config = dict(
    d_expert=400,
    d_shared_expert=0,
    moe_layers=[2, 3, 4, 5, 6, 7, 8, 9, 10],
    router_score='softmax',
    routed_scale=1.0,
    balance_bias=False,
    optimizer='soap_variant',
    beta1=0.95,
    max_seq_len=1024,
    max_steps=8256,
)
Below are experts of layer 8 (counted from 0) of a mixture-of-experts language model. Rows are named router (the router's row for the expert), gate (a neuron's input weights, with its number), up (a neuron's input weights, with its number), down (a neuron's output weights, with its number) and show model dimensions 448-511. Each number is 500 + 25 x the weight over its row's rms, rounded and kept within 0 to 999. Numbers have three digits each.
After each expert's rows: a language model's description of what the expert responds to; "comes after" lists some tokens at least twice as common just before its tokens as in all text. This comes from a sample of Wikipedia text that the model never trained on. Tokens count by the router's weight.

# expert 4
router:532498478580521489474483490450465517514481476492481465513529483486459471487474527517490533460501496478481465536487521528488489502493506497521504505469496502532480474520491449487467546516465494
gate0:495490502522484502501514472502498519503510477511481508447510468487498524518510492546520461467510509497508469494492538480472500518547511486531500520518535499473519480506469484493502510508512502
up0:506522535508515483505464501497515524487495560493517498452482486442496475573518503515514445497518485523495479491507532521486472569482526475514523490508518465459531490521491466498506540533517508
down0:478477491509472510494544484502519543500465526511530523519523533522513461492466497525497485437510507485540486502503498493458469474472504455497482473493485489460514473515521553528478449452504479
gate1:488482497553498489442514502527482495498486520488503512505508504495524495512486492466474488434533464503534506513479514440492496546476475562499477488472525514517525483497497512522495567504541497
up1:480518528526504522539514503472540473501501435470462481466518480523555477508511509502497462531550496487516491505514502496533533518507498526521457438498474500488510503533537510468501485529544520
down1:486487492469446499465470526520513503546512517471507533490522487536505486473497510521508469500482491507541506535446503522523517538507521493543520474483498491510522550516486521475492494465511490
gate2:447500471566477467500483482526526526494516499501497515448476517525464504505467506449507508512490498464479498468527512472511541502502521514513484462525534448524487478506528484506565504544517465
up2:500484476439464518505470508525431496472502485507483479489493510446528526497511505487475480470500507482503518500523537505482527473530494557486502494514495500465485462432474498501478519505530534
down2:509533494463460519509486467493543490509492498494507551494521486518507536513491486512504513471512496478479489512451446531525507562520518487531468491517509509513507463483523516498540543482475491
gate3:515488500460516501462504513494475492479511543534509486522530512502474508455485476550528537494486515499493464466522492501511476462509490473502528466489499508508483524488495487537557505545534471
up3:526528504500488509495525437525456551512507490483489508484492531503474524519476516466479434514506503529553503524519479509494487479503500476517458519539544443469504447514474495484477512476486488
down3:484449463482506473468480510500501509483522527527509539515534512497478507505470443467497506527530449490528502493472494515506471488509470505482500481547481518484498479469501463506516471503510475
What it handles: Main verbs after subjects, auxiliaries or to, mostly in plot summaries and biography prose, e.g. look, finds, worked, moved, wanted.
comes after: " to", " he", " and", " who", " not", " they"

# expert 13
router:540497473520511478476488524423487499518478498500471493499487487499477439505521493506524514492502461481474495514529490470494557498480513518542517513520480499495470456489534514488481515507514476
gate0:494494515543506525546560525466505478490483463468518486484529484505512506461502501480507495503498519501494448500495520533553514490448493512536499502486524529456549468538459492535510509508515464
up0:507523486495526535464505487503523469502483514518543491523470468495491565488492523480494485503513492495488490486505535526506485511509545491486486488491481511484483521518553482522533448534455469
down0:505500508516501475485470462507512521542497475516524505469527451551465566485560483490468489508531482493503555468479513513489447531507475514472450504502498523560498506466512475472469513490532491
gate1:534494536498531527531523521498468507497438536534489496531507490499533507523475492449537496561503484515477501486514484479493476471494518496503466442472519488473530524522469473508466480511500477
up1:513488525505477512500535522447474495513538510499478511536482512530473485512493492512498531455515478474523510472502519544514470502492528486501501489477491457501447514502472484524434571506505498
down1:543511515480495484510479541472519481474493478516508472496505467516524490522492510472543551538492544470540478509537492490482546473519488521481494501528472500502481545498496546482510479521486498
gate2:506523502486548473489521503492480511495543525486488518485515487533504554496523517491500499519508504453546496465506496491536500471507468479527466489483524522481490494476489474499509496563490502
up2:520489518481467499501501463524499528474500475559543482528483488494510557529482489474541501492502514465438471497516517478525527510536496572503513504503521493535523519520442509503513523488478541
down2:516497458478504534488465497460477500522500423489519521466475485519514459489485502508497487505476484502510462535524529506493477510536504516489493535486504511501471527495507487501502524499495508
gate3:513504475506532483493517500525498554544561507476467521517537478496456510496491522488481483533530507492495540539476500496494494461513487492492463466542485488517548460495514490483467460475522499
up3:520525499499500546462461530536517484484504510499490482531508521499524474472440514500543497509499461493518514459524502527490496485509491505480538526501465491500487460483557463494517465496513487
down3:407489505470514434510459532498503465473493453486491537479493502480496474526510523527477496517480498522517479499517514472495482500518540479491453485484532526483507483500478488512525493508538525
What it handles: Subject pronouns and relatives starting a clause before its verb, such as he, they, who, which, and auxiliaries had or has.
comes after: ",", ".", " The", " that", " where", " which"

# expert 7
router:497521463531467526509488496475487511485495469504500508548505511498483486496500509508479554461494493516521446522496511529477523548490488484540503486492472503508491485471542477474469506502461505
gate0:481526464485503499490476530463540528534487466483480508520495517490486520528482529517528544496480497510511474514448482474441483534464513496527514543457558490497478475490489468513528476496482518
up0:507447551513472540457492538476490557507505489479497513513503504449493481465492465504502530542496474518475541504479514476492491493495465472458542501481480461473540486490511487467521496485448495
down0:501465514467472478523440501527524532530502518536495467539477502483495476487521516502473459486484511482519492467452525507507480454519534492462521545499479490485524488470561515489502522500490546
gate1:498490496478502485507483555481517471535455522506477526447505443486535510529505538486547556485460510504481480474506490472477510448506525489510504465470513484504486470503499498467492517470473487
up1:542527540487468458480480503522463435499452486500522467505485505506505483480506474499519466503494455509484497504494481457489496540450510508482493501507445517508478480567463512517529499488520557
down1:501542496519450519492475454487517532464471510518484485502493463518486510506483496503483498489521484466561520494444465485493509503473482513465502488483474518499527445503524521535498474466507475
gate2:472544471512508494479492499489500506510519536485527513495496508454533497499485510491501472461506466486538493467530483505474504547535491470469517514456452517507491525454496522525467494531490456
up2:461458527488492501477450512529500530491498524472478485516518486480543485535521479500479518523521532531489496491511498474535501528479474483513481473536529514529503542490494523511499505485455446
down2:531513482481485531533460544495462504485494534515493495550465503496514515499546574486522515519454506451478451521500512477520497500509538473504505517483473515503514486508580491520475475482490487
gate3:494493530513474521494487482491523507525498472490497488481485503495528511480534510513466488513520562522479547477525467556455477465512516449517538455484529468516531490536500504503482561518487498
up3:515481525528491505470457485444518463471514512522497491484501496532485480465503483519503464552509479500511495464481492519483472511461462522489479517503524479489502467491484481464523450435465513
down3:496525491505515494557502488516518504501559468486531506501479517527493449506570515515518517490459481490476473499497472498424507467505512504499509538490509473550549488486527546506498516535452439
What it handles: Line breaks, list dashes and table pipes at the start of new rows in infoboxes, discographies, track lists and stat tables, also Notes headings.
comes after: " |", ")", ".", " ", " =", " Notes"

# expert 1
router:509497506542507512474474540502479441514490479468462476497515443502499461478455502523499524475518478495502474513513502507476520527517507520527499519505466542496475472473532491447448540533481512
gate0:496476463502490436492513500488489469442496531506469420528551486511524459463528489507471513514495483519498512498499493488482508483502503494494485550485516453489511455494499522513519510495511489
up0:545492486488471462485508449484518506437482517491471504540542455523530476495500457531491524523451488507493444508534494537483511541505492514472492524482461501515464503524480542462529483494475483
down0:464512515480482477541482505512479497512483507486505499503544485526480497499489488526511495479484465530497496523534520463497516497524449476544520500493470487548463531491518509543497495477495515
gate1:495475517490497459501473559511489500530510501492488499487484501499523516488459482523531521531499488497522450505511525563472538524482512539474446521500512532535496538506516472511478457511513496
up1:470510513500515481488480531503439526552542514468504505532459494494504513511508512527484533496490471451549492478511468519505510510485522522524502490560478533489450497523484500509525502472464500
down1:495479463551534542512471480520515446474464480520511492511526474504525457517526469456478488509514458458501472484452524524529480482550463544526459503533500524509496478528576525488516469500475452
gate2:479481502494493481528500495462509534474522520510523504482473504477517505483484457513507544509484474488492472507535450472511556484487545515478548476497444514469515481478478516537472527474527466
up2:468507538487462516475526502488483499481520515513477535482516475497526509485490538516530487525512517553498485455500538505472513453500522492503509482459514494488519470521456489465511535449492507
down2:508501514501473493497505515470504503511475491506494508491520433472436489508547512478507503491533491510513501491460412504523529505529499518529481487462571538513510502479453497460514523494503470
gate3:458500472478499559504508490523481525560478463499529521524444535470485487529504496530500476468463484540568507458490545509521503504509523433465518493499509500485485482482545546533472468510494517
up3:514494459507508526496511484534527518544463530520523511479487504458486501498487491511521507491498492510487501532458514478456511521474446496524481499495509507509551531505508494523494454503506483
down3:522557485488471503510549484521465511519513546495541528515478513492469501516504488544515493494507485461491503478533530520496542520449499488496494518474523455459515543484481519481500529513548520
What it handles: Line breaks and heading markers between sections, plus words in academic biographies such as University, graduated, Arts, and the period in B.A.
comes after: "\n", "==", " ==", "===", " ===", " New"

# expert 12
router:549496473495527510496509498484509471516517448506492478508498522511465495506455538509502489502540486509480452517532531501496504543486527490501546506526472520535445481482526523469452514516486499
gate0:521551527484461513515500476466497485500496479507525528536532485490511503456529466458497492520529496482451461486513472483539514511483500506497521490496427462495483488460487539516503498470495548
up0:508455481516497488513495465466452489470474501488531547547490501521509533452478500472514472542468477529496508549511483520469483502503470493494504519508476492488471500498466534484515428460516504
down0:474546505530464496488500496544504512478523518501513525500493541494471493526501542447526468496490512492486461512500511444509482529520537535493466537480539524481482513482486489458519514526505503
gate1:488555475503504504517503489471439519497474503552512587501469496475539542535501500498481517519467544505500489507469529528524486510468459514450492502519503511461482489544487517497464539512464515
up1:508490542517554498486530490519512403508516535485496524496511552495502499490517508489499550483511480485492488472508519479470489499503534521457505497491508495457477507472525506500550512488499549
down1:511487449489478463520522504500562499484498501466507486498503516490470463481497496470504530486544453491492533499515484511562483467488525517511497503498514488516523511561522530504486519497492531
gate2:550513473512536512500484526533504515540492491522486498526532501478487504494509521517485476495549503469490457484528475442507496498513486477518455526529478488520452517520448539496570541479509497
up2:497475455490460508519533542508492502488466471463467486471435493469504503521503483505518524527482478525498512556504493468534500501479514495488489505527543535535509495463518469486473505504436527
down2:484501443520487530511506453477482456525474483519496459562489533550479486492490470511476492514486496509493507513425530494509450504592513502497527521518502483519479500515466468539489475522504490
gate3:542534518452475521517518477508489487488511486496520482535462494498484517513483462468502481488540528530462506529461512516526520502533502528534508557508521485498473480465482494529463545528500519
up3:544500510497495544475552478528530511489484523475470517462476515498509485488507520552533537500461509493459522487477491510534517492531474503482537476496517502526486543495463514490504486470462511
down3:491534486514516509453463535490487517498559487480444479530545468544512490489534526507494467492557507465487498472486491485454480512508463474477488496462550468514467446498507500546508521496511506
What it handles: Field labels and separators in infoboxes, tables and match reports, e.g. Born, Died, Coordinates, Genus, Website, and team names before scorer colons.
comes after: "-", " 0", " 1", "–", " 2", " 3"

# expert 19
router:504491492507501515486501525482511469498492498478478507549510523494491485497525516582524494477511486484477443501525542504490469510512524478520505526515482546492487513517522473477497485519472503
gate0:496523500523505488508477510498487491497475489498493482555531492543490509508512495471557453510494539488514521513463445477531487495492502514464541529511475537486471441514471483497521527507498478
up0:538483509477493491502518447500530502509494543538512513482493526490488538504528484505526444482520498528495515474518486516519513589469514434493487502443531481487514543535493528469488484506530466
down0:526501503502469476483511489500554499521482512460478502523506482477517516517516503471549473471511534511502497466496456537492517523501525491506458519541499516524486479488476517461523487505515527
gate1:466481501500542518504519495502508491529502489547471552478506537524518562511492495492497497470484548504457477521448494513525512496510494526505488489523511477504479516509476498470490556521476539
up1:507465503521479529480453482516483488522478491473475488522486496538498509510497481473479489484528466513457501484502551467514517464500488527482431502516509493498544479527505514497496518534511471
down1:502518471490491515497477510486545513498491498513494448520502496483484449489516492478526485453488515526460487479515495498519473475520485471495503540510534484500497523500526468490498499525478520
gate2:529509512461546487498492521518437507468496490513455466444488494487556520524499503492502495492490486541503470477494494530499485539447512477471539530526522513481515500509478512495475522448515504
up2:497535469514497487511478507469515454509530486506489508511510495547467486466480540505493519510524535507471473559500510547550455500480451496539496496481448491542509486480517503481473517511467490
down2:427480457501506502505510484492468483526500490505487503480511561508497492522493521537482513480503480517546499505455481484489484509482523490500470463473504486529455501485462471480478477505440480
gate3:526510489498545514538479508494500506517483519514504512513520464539520465510492488501520516472505472461511509492489486523465474495527485467497484487490464499538536493486501484494507525510521512
up3:517515445465464490506519515505508523508508527469506488483434520527464465457479549481464452523478493516509461528466487513506488482480518478495490512504463490506527479450458530526489524526555484
down3:528494435519496495503504531498499507478525556482528483520516502491480474484512491507526523537510496510460500509476472517470554506481467496481494499474530491475472498512519512489515545502481441
What it handles: Function words that begin a noun or verb phrase, such as the, a, infinitive to, and modals would, could, can, must.
comes after: " in", " of", " to", " on", " for", " with"

# expert 2
router:514511488500522508500471550453509500545481443505512467515491473486475512484496509495509496508516474494509471476484504510486512484494512516501489499525509529523513453491549505484506523511480503
gate0:540536504531482481535491535507500490495404478543500483480463510527515474498498494463514528510492522490510466495528521516480461466463524521479506473527541482457478515485508478534515493551475477
up0:485500568542520498477504464537514510511544540513512531506518499475517520462475478512491554463531520483488489490479485522504475495510534495521467495525483488494456458510496480461457466469478500
down0:521462545480503541484479485477494517541558504513415503444482498527492466511494503506521456488454500535488481519488478543497527493508503531503473509510508446479502516473522519530503455501498520
gate1:503450500473488565501494519479485504439520512500556495518499527502505531523446496500525543550517513490470506503483505504456529524452489500509513512505526464435554497510474505486553541490549519
up1:472514542514529516469483524508489477489445536518531530515550517520509498546532500490490484506521475527523517464483488475500477475515479467487470531510485516493491510471536553482498510531530496
down1:541478500462525482506494504452564507522515486504481452464510557500506469475504481433524527525483470486512518508485498536501495488497500506562520506498529470499492513529489501543536515478462477
gate2:504454502521469476507452532554465535520491524475520530514484516490465517502554537503514500528536504498529472473494455520524464474483516500525484513502477509515528532497545545487508544522513517
up2:508471534528492523515511480486484470493476521509536499537499482494527470493516503474483554472520518518553475510477472525485514467476497528499460483558498500510562485524485483499529529535538511
down2:524468494475502498473506530448540519514493463479492505486536536457504531511506535494514489512531502460477509490479534512517495465491503507511503491507488481447515483516545491518477505487443508
gate3:535517452499494484519507491477487508495525500516501465527514459533488529494548499471480515510532490449488469461507517473502504503523475550474455479486495502504549498507459516466540536509500479
up3:497494508523502479497511478514552451517535504520471479502506531545500502526495488544517487521536540474498476507443511489493502506452483499533491533475479495570535494554491537526535441484525482
down3:516490492525496526509520491466476482479479536462451504480471511491514474531499527528480532507491549492469516484485527489497452517499513524492475526509500470482449537483507466476525515545467492
What it handles: Table pipes, line-initial list dashes, and linking words like and, with, near in tables and lists, plus country codes such as GBR, JPN.
comes after: "\n", "\n ", " ENG", " moved", " Battle", " such"

# expert 3
router:546497488512521503462488545477479466533489467458481462511500527480501483502512469513527521486531512494490462513504510519506527496493501483522510485506446515498483474482533523456500529490514535
gate0:461493513541544514479507491467499511508506474521518493491490584456462524500521457494484516483480532535518509520504522483520451532509461495478472494523498491514516519524541534482488513491534498
up0:545514523519501453552509511534476529490503518496491476491519505486533467508519484500503457494493461510508555536502516512459489519474539502474523480476479526529513518482506452515474507504529511
down0:505492493544528533498498481449482513508514518465522500470485482499498459440492481495493439516572500464524513481490476490448487529502505488488491476504494494494499538490503542484507504496508518
gate1:487534531472467439477524485492451472434472520542492533494479513515536520493500518531505504506504509508443512507481515496529496535508494466514452493509472468497530515508537511495468498492523480
up1:521482518488543514501486537484517509515522464493490538449501547511523506495517500529527482561481522504490499473466465531465561532491512538531490504525529509469488505491522471485528541504532478
down1:509498510521516524482453492492506518511496477515443477505482497486474542482475501547536520474448524550474521501514520504528490457503519467491503533479465496533503524519503488491486527484488541
gate2:499495488531548485524487460496517515511497511551497499501496495524516526481490546513497517484519540525509520506497515494552510468497487532512495502493529500464496504511497497463498495516554498
up2:501477467525518462488492511521503522490504489502517520478512521465500531480502519453494463471522480464528509458518531527473482477478547478454550491473520564481543498435477464544504475504516502
down2:483501467478437468529507471456504506503505468494465489529525541488484538501513509512486510489474493427514521510509523520495523485507520490495479483507514517493501529519460481490473511514502470
gate3:531540517484508492495523573506500456461504483514511475464510563469484518507487511485489506509513517557483493497454508463552498428502487512520490480506472457503472530515499545518503472497445508
up3:493451476481517523476487446492520498581502525476484499515501528538494524503514482469510493513491483525499493524492502515460514551480466528495507508481480511522519498516511483463461491498447513
down3:516520495515526510527458504487512486535520502526489541470524489500476512506510470521510465495541505452501471496469509495528532464496478535532525491499503593532494527501466505562506528464524486
What it handles: Head nouns after "the" or a modifier naming contests, bodies and works, such as title, Championship, Cup, series, Party, Group.
comes after: " the", " a", "'s", " first", " World", " Grand"

# expert 6
router:532530468529502485508497552507469488525499484478480480504510475534494495527454535512522507482505507497500501524508548479487491519452519483478516495525475493510492463494549468469494503483482501
gate0:497456535489530505522547509499533497460474510519515552510503443497520505501506485518471523499521539491482476533488501491513530442499494492495528520496479515473463512499479482499509503515517510
up0:489491507556552452493522511483516482467469510469484491477544534519487468481524466501500536500500512542477502503485502501530474458517500488487501531500485495504549454500498523523456530462518521
down0:541513492491506513491500482520477487529476484475498473490493499492550472516534524487524484495570497497528462519505484517540512513532512507484499521511536475517496533491489504525506476502513521
gate1:453509515510506530508504491520505487510499485497520536496479502528463545508490456455502501487483512498495519483534456494524503514526545523497511493487541539505503534511490538468494523504505493
up1:500509502467465465497462519505480466489485536539522486519513510474469518506489472476485487473502508459483504533545495477519498511494485505551534471528463468510508548533525493499496484517525514
down1:488541558486460460488518556474535495509502473505526494496464529493497441507497514470523483541488511462476494473484501483490467469498451529467466511524532495523460506523492514537513480496512517
gate2:483451475497498452553474540478455490507553498489501517495524515524488499489500478494502508462486516477471530460494484498484509514510469525473444504504492549519487520467522524482506585499516510
up2:528522498528470447503511502512514474483522515534460476480509478519508486492550434507561525528520491497504507484523473475479465474498486506517497498490460488505528497542481515525498516481525487
down2:531479473516530427519520483454519482501508487516514532510485486461444492503497461538469458523568475498537569494518474494511513486499499485468476500510504495474538512492505495461485478533505520
gate3:456470469448509471528494505548537480498463560493459553478503532520523475492511495512523481516485462490495498449555504515474510506526504538492480495492496480529500487526515513509494521507475490
up3:495480556496515540475517485496450504477542441506490527531492515506535558491497458512484527497509535478460526514523520475482535509483527476478471475509485488487515532533513507501512512476493443
down3:516490468475412501484506439447493508533506490518478498518483489465515468515481486460465520495503482509510500531512511473498490469511537511490509468494486510498509510489479502507518490463523490
What it handles: Tokens in sports articles and tables: player positions FW/MF/DF, loan, tackles, yards, interception pieces, scores and team or player name starts.
comes after: " |", " (", "|", "–", " *", " season"

# expert 17
router:512515479517496502487452545499498453480504497437508485531553433498478470465529527531529546429521538509518459536546511489454535509499504552501508524496498508480471512507511481444520525515485517
gate0:513526481562541508468472492484538502487540516491519501525478512490513501470489493490508517417520499511457456538502462479490497509527477463495475503515579534450492492501472511524462516509522522
up0:514501488501485476514510495524515495509485506522480535540489495530452512485525512525498498478509480510469496505493485534520460472494556536518500519475518516506477516492537515487516496513480519
down0:507510507484504545510534516517546524504443522493477512462474517508501510473508464515467510527516473484501496542449441480483470482547471501491524483485489474487498540500477539482496526520465510
gate1:547444508477493500533540504416509510491491506517549495478488525500478506524493472502496536484489504548461489511461475535479487548519509468500510453476457541503434487476463541521492482454484512
up1:516558483480509452500505486524456496497478513552522525491501468512490475482475491514476527500482498489463466491480513508523498485486541533516530484550541502512516511480457492500502541467470513
down1:497474533519519476489489508523502499495511484501502479537445452506531548472478486467528518529455494503507494502502530525478492481459444499499487560504498522498522493519509495480476506514490488
gate2:506483505525511490482520537506492518522535493456499495535514507504477540497548504458499507501499517520515487507521525505448489484475534542480534508504480516542461470499521443478491509471438481
up2:524470501499464524529495524532543515482513497477487521506478493481477477498487530527496528469520515480474495497497473514538488512490503481465513493552515461475481518520477538494526493541508505
down2:538493526470483524476468486449496433494472507488517505501481495525525500443467518477474507501469518477491470503484525488499510514449449512481510529461494477483515498456522465533535485528495521
gate3:567516503494514492484471502474495491482505480511483463491467506515540473497493460471509539507514465460549466508515547493518498498493483526541510498562483531498527493492496483476475481482472505
up3:524519516486496516513449478508510517482475481486488508479462504451495529522494459471482449515491477499539512476507462485501485533503496518539520507491520504514478494521506487505526468512526536
down3:482448498507484469447488486490474487489459466491524470505494501484525515520474493493490526517460532468488509497499486494491489511523492504504475494502469535494497489525470469437458488529505544
What it handles: Ordinals and suffixes such as First, third, th, words like New and United, and degree or minute marks in coordinates and street addresses.
comes after: "\n", " the", "°", "′", "″", "|"

# expert 11
router:501500444528501509522475506494478471513523463518501456531569527502455478465500506535505511499516494484496423554492477507494512469477498457524480510549465508501495480473539502481496513552464500
gate0:464494460468453529466511501522515505495535526473457489475524494492510468514451526551521553514491472453482516494536502508512529477468492542498477480500494478507486457541490492478478498531483490
up0:528512427489546507487477519506549522468515469510506493510494484491491485493497515478485495519523476449538530544452540493473494524492517497475510542487517525487538492520522490505523511480500526
down0:540516485483485517509476505512456458459504486493488493502465522502488533533517499471500497483464504469501489552524542544489493445558484478483512485522512508501539493506530511493503505490482503
gate1:499491495514480465490506488521484508476483530569521468533509525495513479518449510518509519498514493476473531506522492519541482509519504482520564534523512521513519498471484511507490536518498515
up1:511482495494523515499507477479489518468489458483491564499500495483543489502506505524519493505500512519487505466470472510503529540511512548537491461516508497541495502492538489530505537468475473
down1:462520443485543503539493518554510478482491514490501514536507500518543474515514543480459500475516514499467497476492497465486531553505504530491517483537469463514531471513482483522492495483518502
gate2:563459502488499503498467482510483496466486456508493503519494493503527467464485498459488478496459487508530510520478492572487510496454505490479497464513470479491475481520536493496504529507473518
up2:552467477490487499532514553494515509500456488518465516490549509503518495488501487485476500491507512503531477491510474535536456467521514518517505494521469513525524469526484451502534506516483495
down2:491491507538496500474501497515505552510504477498492491544448532519521502491469514511507534529510532515554467505500519481467507432460482486470525502507543500529519507524470484499533483467524517
gate3:513475511501506512472481517490486477515488550507478540470550483506473505493485485494476523517462497504478511459501507450498544476507498457496547552494466478475497561497509495480482498467472533
up3:506485508446510514524515502538494501508519484513497550523511552510506517514413550526475515469476487457507501486519520503493512484497490498518493528479495486496507474528501454497476488474490465
down3:478527449506489542491503541522513500528524484537514503468467526508558508470525534494509504512461465533498527507472502492486533458513493484505502563535524449502444541505488464499469506493499524
What it handles: First letters or syllables of proper names, often South Asian, in film credit tables and cast lists, such as A, J, S, Mr, Abdul.
comes after: " |", " \"", "-", ":", " (", "|"

# expert 5
router:543500477491535518505462551450504508497493502499492448528527507475492443496522507518506532507512474505498520486492527477494500493499545491554498515522492493515479468476537463527490524511440474
gate0:534468544504504475491514483496505500527478532501474530498532512474493491502469461431503491480548480520493507498520418502505491526513447503487482520506519489476511506516420513510504534475518546
up0:480510513513530461503466498492489546498479508454493511505558449508524480481517488525462487478501453469508552449490476494530458531447492497549456494494496524461519452513517509522545539494503517
down0:507521524504466533482466485491515523529498480496463533530511490475527461522468489504534537497495544475505496484530484499516494511475486502496531494506508517511488475439480523522460476475515483
gate1:510488515531510528487519517521524493462517502500470480567504475508492522461527478512492511509458550506514506464494502506482482485482531513506489520428483532485509515493494477452505506478471508
up1:490502488500504483514518474491484480491510520517479497460508491501505490486490554457499463481547486467467461534498484543502513511487498523484496455502568506502464486497507489486445525497495461
down1:514480483507522472533535493495477529521507524477490482530507466481522483478536520504454553499468493491521483529538444529518467530501494518506496469499469436505507467490528494529507506525515465
gate2:477493492520517462516504535520493496503496506514455510535473480473527532532456501511489483488510558486540479514459569512475475447524500535480460468478486514485516522496490475516528491481514544
up2:505475510496471464527483495514539461514456519481552477505517485484499480473497492451512519511483495530552456473493507447546522516537498519493533499487463492525530484513530454463474483451499466
down2:495510508503468514497461503498470508476538482542523491478543483500485492507513530522497469514490510456494507521476473518532475488468474481505540537505548502477473490490489519519514523471476538
gate3:530540452490518510514526541473526464474497478472545543463516514482493491514495546509490510498486455488496501480494490478467499513513512512475510515465510528508536479460474517444505524501477508
up3:431496461466541533492484491531512471485431498512527498510489474468499526501494478500481500513488467477515502507506493513504536488503515486494545499445508487485498463451475445550491531551504492
down3:524502453508490501473523468500486502547482511493492493499531512499508452510474485521480489467497501519467525521492482516538484491506504536506507481521472497449568498496508498499503481510523446
What it handles: Pipe separators and punctuation in numeric tables and lists, and month names or day numbers in dates, such as Born: August 18, 1775.
comes after: "\n", " 1", ")", " 3", " 5", " 6"

# expert 18
router:528523467506504517509513557495482492552492485473463466545490520515471494494516501489497520481497467493482452497524494518493527515512493503510499504502456499500492478516517452468462511508490506
gate0:474494497488524488527514486506526452526499483496504477495463534496474554504470498527507431521491555531485465496496520489500512530492506566528551486490500497509529527485499481503516523486484464
up0:508479512527474493499491508522500490501518478491485509474445499438499479511511481462522478519496532491493528505480461481495514520511538511502499440534494476507515526502498538481540516503508508
down0:523478534511462485531486511492505495544458492473460533511506483540530518500483519511507545461447504490504421511506481500522505500510510540514476494477484517478519511495506505520495563503492480
gate1:502485522522491454467561485494486481499492513498507467515516478452500509545475481449474483490463511512508548526509470467470475514497518504526522489513514510516493513473541492523490492464512482
up1:502473496477512450474477510515484540478518468499521491514492484507491561464502471506507503514483482535492497516566465497500508515473503526506496500508522452489503501515517532512510502505518516
down1:515498492461493496465528477485528489515480513487509515503492509466519502468468503488484508486505493468501508507473480532514474475471506475503495520543546488481510518457514507471491489496481480
gate2:512525489515518487448462472510469510503508511554529510520529479448521512475482506491492484492484521484522521515552490478449482498498489525506512483515483480516460494510465520519519468525523491
up2:482526470488496497537480499517528450504520462498474541522519513519473497489512538512490503503504472487544491493499523496535540534540503475487453475462502503499522539494489511459489501519475503
down2:452470511464498509523475525510538488520502501515464495483501497494450516471543513534544480502539475498492522507512487468500503485524483492503505525488477533462512486495490500494473507504478543
gate3:565483522512506495565473541533503513467468531431486509542545482492492447521513482506454536480481481482516489496506521493506470514506488506457490509516516498498511495484507500491502515488515546
up3:519486469521467511493485482498525484510513529488479517497494509507505475494471525502462479524503487476504522468501505508511544489512493472480492510528501514514504506493518503496498449514501522
down3:508534506507550511533538479459459510540495557488472463463448500488548487481485451489495564502532541497475522507559484459484496471548541532505495499497455485470463544481557513516521534497496518
What it handles: First pieces of place and region names after in, of, the or from, e.g. Malaya, Kabul, Danube, Turk, São, plus compass directions.
comes after: " in", " of", " the", " from", ":", " K"